config.toml
experts_per_token = 3
n_kv_head = 1
norm_eps = 1e-06
positions = "rope"
rope_base = 43200.0
attn_scale = 0.177
init_std_up = 0.0448
optimizer = "soap_variant"
lr_mult_o = 0.822
final_lr_fraction = 0.0
seq_len = 512
Below are experts of layer 2 (counted from 0) of a mixture-of-experts language model. Rows are named router (the router's row for the expert) and show model dimensions 0-95. Each number is 128 + 24 x the weight over its row's rms, rounded and kept within 0 to 255.
Before each expert's rows: "mostly gets" lists some tokens that are sent to it at least half of the time. This comes from a sample of Wikipedia text that the model never trained on.

# expert 144
mostly gets: "ti", "ter", "com", " Ter", " Mont", " Di"
router [168  96 140 129 131 145 163 126 163 133 135 140 118 105 133 121 123 115 123 113 127 183 153 127  93 134 126 172 135 143 117 179 151 146 118 115 152 163 112  99 147 138 175 117 163 133 118 147 192 158 115 139 134 142 124 144 176 125  83 129 117 126 127 108  89 153 138 163  94 118 139 137  92  70  98 140 106 137 127  83 137  95 140 115 106 136 148 112  96 116 110 120 128  84 121 128]

# expert 120
mostly gets: "le", "de", "ale", " West", "gle", "ole"
router [158 122 112 112 134 109 140 126 107 111 159 164 108 117 122 154 124 118 109 131 140 107 170 138 141 139 112 140 141 159 154 164 177 113 104  97 155 153 108 128 137 116 168  92 125 128 120 164 165 167 118 142 125 155 110 143 121 127 112 180 119 129  71 126 136 123 142 134 110 187 187 126  95 125 125 138 161 121  85 115 152 117 138 116  73 120 100 112 127  93 117 132 119 137  84 148]

# expert 122
mostly gets: " The", "The", " It", " This", " the", " NSW"
router [161 107 127 142 152 134 145 147 141 114 126 121 130 158  92 151 106 121 100 179 157 157 117 161 108 121 114 120 121 146  88 154 125 144 113 130 144 124 100 120 139 171 122 125 124 192 113 129 102 176 126 148 160 104  98 145 133 150 123 149 132 113 154  73  86 117 174 132 112 166 120 135  95 153 124 141 116 149 106  91 141 116 170 136 143 112 129 132 106  70 119 145 101 167 109 149]

# expert 77
mostly gets: "pe", " Me", "be", " Bo", "cre", "me"
router [126  68 130 105 142 132 164 133 136  85 154 141 132 117 120 159 103 113  80 137 169 151 140 147 168 122 133 153 104 158  88 116 174 133 106 122 134 113 139 155 132 134 159 115 131 140 138 203 154 115 123 136 113 133 108 105 183 100 125 141 144 154 142  97 122 150 145 148  91 157 170 142 156 104 128 126 117 119  89  96 134 137 127 120 119 133 120 123 103 116 116 140 141 175 118 172]

# expert 79
mostly gets: "p", "ate", "se", "ide", "qua", "door"
router [143 116 106 120 151 131 118 105 131 115 176 155  93 115 134 179 120  74 116 145 136 128 145 132 115 113 119 151 119 140 109 139 124 126 101 122 150 139 124  94 143 138 182 106 105 126 157 144 157 131 134 125 145 119  69 164 178  85  80 157 131 116  92 101 112 116 145 152 110 144 143 117  82 113 115 159 155 179 131 119 116 110 147 132 139  96 125 127 111 134 150 163 121 105  75 143]

# expert 141
mostly gets: " Go", " Win", " Che", " My", " Tri", " Ti"
router [167  80 154 133 156 154 174 182 140 137 147 190 110 137 119 175 107  89  95 132 132 130  97 158 166 132 137 157 132 152 147 122 129 131  77 108 156 159 136 111  99 141 140 102 141 115 101 124 141 117 107 168 122 136 124 153 110 134 146 153 157 128 150  92 126 118 135 125 112 148 141 135 130  81 125 192 128 149 109 101 154 129 148 146 121 132 109 111 125 101 124 117 154 128 102 154]

# expert 158
mostly gets: " is", " are", " has", " two", " three", " have"
router [146 118 149 123 140 142 131 160 137 137 133 137 130 129  89 137  92 100  95 176 135 113 181 173 170  89 111 148 123 134  98 150 130 149 121 117 158 126 121 143 140 141 132  71 118 124 119 145 158 139  83 139 115  62 124 101 154  70 110 130 141 138 125 120  86 145 148 118 120 123 119  96  97 102  83 158 126 149 119 122 123 157 160 107 102 126 141 116  84  86 132 117 121 131 118 126]

# expert 142
mostly gets: " his", " her", " their", " its", " this", " new"
router [115 109 139 130 147 170  92  88 142  86 113 135 110 159 124 156  97 113 105 136 128 103 154 137 126 129 121 163 123 149 121 153 121 136  74 135 158 139 104 118 144 146 153 105  92 157 134 154 151 121 111 129 108 135 119 160 125 127 131 168 182 106 126 116 118 112 154 156 136 114 138  98 155 139  75 149 125 171 104  89 128 133 164 126 102 163  97 121 148  71  89 111 104 119 135 163]

# expert 149
mostly gets: "us", "is", "ous", "ium", "ris", "ius"
router [148 100 161  50 135 132 108 128 116 108 132 155 102  69 144 116  95 111 123 145 147 117 170 171 117 150 115 177 154 141 135 160 166 133 130  91 158 163 142 100 138 163 150 129  81 139 117 163 152 141 130 174 158  84 131 130 124 137 121 132 157 145 123 152  89 149 145 141 129 161 138 126 135 130 125 140  83 142 123 139 126 146 139 125 118 123 115 141 104 105 113 123 125  84 118 115]

# expert 110
mostly gets: "Ro", "fra", "vo", "Mo", "Lo", "Pa"
router [149 108 141 121 146  95 111 100 150 110 179 155 116  70 137 114 103  97 149 168 143 124 146 144 117 115  89 142  99 134 104 149 142 170 148 115 150 132 153 160 117 152 165 121 122 144 142 142 125 119 108 108 110 116  95  85 144  92 127 135 149 114 152 130 136 114 150 139 117 158 143 132 116  61 111 133 173 137  92  95 170 101 164 116 115 123 139  97  99 136 117 146 130 103 140 171]

# expert 106
mostly gets: "il", "ant", " local", " General", "ious", "tal"
router [137  95 174  88 145 125 159 122 102 109 104 134 127 119 106 166 105 108  98 133 137 115 176 173 106 129 114 173 129 105  95 147 132 135 143  72 152 151 147  66 137 139 153  98 161 138 123 150 152 144 136 119 109 119 111 154 124 118 146 115 110 109 140 154  93 101 159 134 108 118 110 148 120 109 105 132 131 162 114 116 102  94 137 134 132  93 131 122 145  83 104 128  94 139 106 183]

# expert 87
mostly gets: "h", "z", "j", "ak", "ah", "k"
router [140  95 159 118 157 156 109 112 111 165 177 168 119  88 135 167 112  90  93 154 133 135 140 148 169 108  94 146 110 130 126 129 146 147 107  82 151 116  93 139 118 195 107 122 165 126 137 131 149 161 111 140 128  92  86 137 139 156 139 135 148 103 114 116 115 141 141 176 111 118 153 130 116  92 137 138 120 143  94 117 156 152 121 125 156 108 132 123 127  92 117 139 103  85 111 119]

# expert 145
mostly gets: "а", "า", "и", "о", " important", " significant"
router [134  92 123 125 171 123 132 129 141 124 125 178 117 128 118 142  99 111 160 147 140  93 161 148 134 146 145 155 121 145  84 131 128 149 130  95 148 197 135  87 133 141 123  87 119 159 110 170 103 139  80 169 131 103  77 104 126 128 118 154 128 109  99 131 126  87 139 145 119 122 130 159 130 114 109 150 108 195 128  86 125 134 124 111 146 105 109  94 137  98 127 128 126 103 106 135]

# expert 118
mostly gets: "r", "g", "l", " R", "b", "ll"
router [131 107 155 102 142  99 121 138 111 153 118 154 138 104  67 142  98 125 114 150 116 170 120 140 172  64  95 152 153 124 120 154 127 146 112 104 147 124 133  84 114 177 160  98 123 163 156 165 143 171 132 123  92  84 128 114 141 149 137 139 114 136  83 101 142 150 150 161 136 131 170 111  88 122  93 142 134 140 108 124 123 115 139 102 128 111 101 103 143 105 116 121 140 125 106 137]

# expert 93
mostly gets: "-", " multi", "−", "–"
router [139 127 118 128 170 173  94 132 122 148 134 134 141 110 137 135 130  89  99 154 115 130 123 160 122  95 143 119 112 136 105 130 160 182 111 115 123 152 160 123 141 174 145  98 149 135 143 154 149 136 155 116 127 117 127 116 183 114  80 158 126 121 136  92 134 122 132 156 106 144 163 116 136 129 119 148 112 111 119 100 156  96 156 107 136  85 145  81  74 117  90 154 116  92  76 149]

# expert 73
mostly gets: " Pa", " Na", " Le", " Mar", " Ar", " Lo"
router [145  63 167 107 136 153 127 117 131 106 152 123 118 135 123 140 108 120 149 154 123 152 183 139 139 127 164 158 128 151 144 126 137 145  57 100 162 136 142 103 113 140 112 137 126 134 122 126 164 124 126 121 149 126 136 102 113 103 133 166 157 151 129 100 122 164 124 102  97 162 147 131 119  86 133 152 129 185 126  80 155 115 152 119 118 165 105 108 103 112  72 130 153 125 101 147]

# expert 74
mostly gets: "y", "ish", "ty", "ry", "ary", "ach"
router [121 102 161 106 162 160 106 150 153 155 137 160 121 149 140 163  95 129  94 142 134 144 178 148 185 135 117 155 118 161 109 106 144 136 130 109 145 134 101 123 141 120 143 128 139 145  92 138 153 130 126 173 109  98 121 104 188 139 132 176 148 144  90 125 137 133 143 127 116 140 140 110 125 115  48 149 143 116 100 134 120  93 123 114 148 108  99 135 128 117 127  86 118 100  93 144]

# expert 153
mostly gets: "st", " G", " p", " St", " c", " f"
router [129  93 164 126 134 112  94 142 136 118 135 109 115 134 127 124 121 101 141 166 122 101 143 154 169  89 134 135  96 108  92 143 162 129 110 121 129 174 106 110 147 182 176 116 169 120 148 140 163 152  91 158 150 133  90 135 173 138 128 139 143 160 130  88 155 134 130 102 132 132 165 147 132 114  89 154 140 161 106 127 126 114 132  75 140 100 132 106 133 102 130 156 136  99 103 169]

# expert 96
mostly gets: "x", "^{", " &", "ex", "\\", "tch"
router [126  96 144  91 140 122 114 167 112 133  99 140  94 105 112 210 123 122 102 158 184 154 143 140 106 106 123 150 128  98 110 129 167 124 144 103 147 168 102 153 174 126 124 108 108 130 107 153 139 169 130 120 117  91 110 129 142 106 112 144 163 143 112  77 159 120 145 147 112 144 154 122 131 104 109 148 100 145 105 117 151 124 137 158 141  96 102 105 120  87 156 119 115 115 105 128]

# expert 117
mostly gets: " re", " Co", " Re", " con", " dis", " Con"
router [141  97 133 151 141 141 112 148 141 133  90 143 111  95 131 121 131 119 133 147 170 144 133 158 128 146 122 138 140 140 102 150 174 145 116 128 147 145 119 102 128 108 131 109 131 123 122 152 176 137 102 132 111 130  98 104 180 160 115 154 117 157 130  98 104 163 147 117 121 169 131 148 134 111 147 186 139 117  99  74 155 121 208 120 123 162 129  77  86 127 132 127 112 140 129 165]

# expert 143
mostly gets: "sen", "án", "ón", "ena", "ić", "ín"
router [161 103 125 119 141 145 115 130 109 103 135 152 105  93 125 110  77 151 106 163 122 167 123 155 152 123 157 152 125 135 136 158 138 158 113  70 173 139 141 147 118 146 116 101 125 172 126 176 151 148 146 113 111  75 122  93 127 149 136 115 163 109 129 135  80 118 142 119 139 149 154 121 136  90 132 140 165 146 118 150 174 139 129  96 150  94 129 119 105  80 117 175 123 119 123 130]

# expert 132
mostly gets: "o", "a", "ra", " Ma", "ro", "ca"
router [154 135 114 100 124 148 136 136 123 136 151 165 126  91 107 153  54 108 110 141 138 130 175 152 100  87 148 145 116 146 111 142 148 154 128 104 150 116 150 148 143 129 132  92 118 170 150 131 169 169 121 166  87  93 109 137 128 139  89 157 122 133 139 110  98 140 151 122 126 147 155 150 101 131 148 120 152 133  91 103 154 119 149  86 136 138  91 120  85 101 110 140 138  86 133 152]

# expert 72
mostly gets: "t", "c", "b", "ch", "v", " T"
router [139 100 146 165 121 120 119  98 122 129 141 112 134  72  82 159 113  96 115 129 139 131 118 123 111 123 134 169 120  91 149 159 147 153 142 105 150 130 101 118 130 163 203 101 147 168  90 128 137 173 136 158 136 117 121 125 155 152 145 117 135 125 115 111 158 132 138 175 115 118 154 141 126  99  93 134 141 146 114  93 151 153 151 100 112 112 129  87 127 138  99 158 144  85 106 162]

# expert 136
mostly gets: "Flo", "Gr", "exp", "flo", "Po", "hum"
router [126  39 157 143 142 133 117 147 122 101 136 121 136 125 125 140 111  74 134 126 130 126 174 143  98 119 116 134 126 154 104 120 143 145 114 108 153 138 136 139 151 152 147 103 122 182 123 116 120 111  95 126 139 128 111 133 147 137 135 166 128 130  78  98 116  95 130 185 138 138 175 147  97  71 131 157 150 160 140 106 143  84 150 113 161 132 153  93 121 114 128 132 112 133 133 161]

# expert 98
mostly gets: " National", " public", "ative", " national", " local", " General"
router [154  94 182 127 158 163 115 161 147 126  94 135 114 135 126 139  98  98 114 132 117 144 113 152 110 133 112 154 123 130 115 188 132 137 106 109 162 134 150  92 140 117 149 128 151 119 145 148 178 154 124 144 142  98 123 156 140 142 113 202 138 117 125 136  84  93 147 126 124 128 122 118 127 122 139 151  90 132  89  84 162  81 160 128 138  80 105 114 152 100 103 120 133 132 117 138]

# expert 111
mostly gets: "k", " H", "n", "f", " K", "ch"
router [147  95 153 160 157 177 159 138 112 140 143 123 125 104  79 176 115 103 129 134 105 138 105 125 148 115 133 134 148 103 116 161 149 149 143 121 127 146  76 148 137 146 165  92 144 145 159 137 120 165 122 163 144  88 131 112 159  98 114 130 172 134 131  89 118 149 144 146  95 155 168 161 101 117 122 133 154 148  73 103 134 164 126 120 129 114 103 104 125 109 141 118 127  82 109 145]

# expert 154
mostly gets: " John", " American", " James", " York", " David", " Robert"
router [157 149 143  98 128 123 159 128 151 148 155 146  71 131 118 138  99 142 111 164 144 148 125 175 120 113 127 139  94 159 126 171 149 143 135 122 176 153 125 126 116 140 149 110 110 128 124 132 121 157 127 164 147 122 133 109 129 128  90 142 180 144 172 128 102 100 143 110 106 135 166 134 136 131 123 178 126 130 111 149 130 123 122 149 145 104  98 107 125  57  55 126 130 156 120 154]

# expert 114
mostly gets: " co", " top", " pre", " sub", " high", " Super"
router [143 117 128 140 151 130 133 141  96 120  98 128 106 128 138 128 116 117 109 153 164 153 157 170 122  98 125 155 101 149 134 149 180 135 128 115 180 173 133 133 153 117 126 110 139 116 154 143 166 125 144 122 146 123 112 103 155  94 110 147 118 131  90 106 125 122 155 139 108 167 128 162 137  95  95 137 125 136  93  77 149  90 220 116 158 134 114  82 120 126 129 103 124 126 121 145]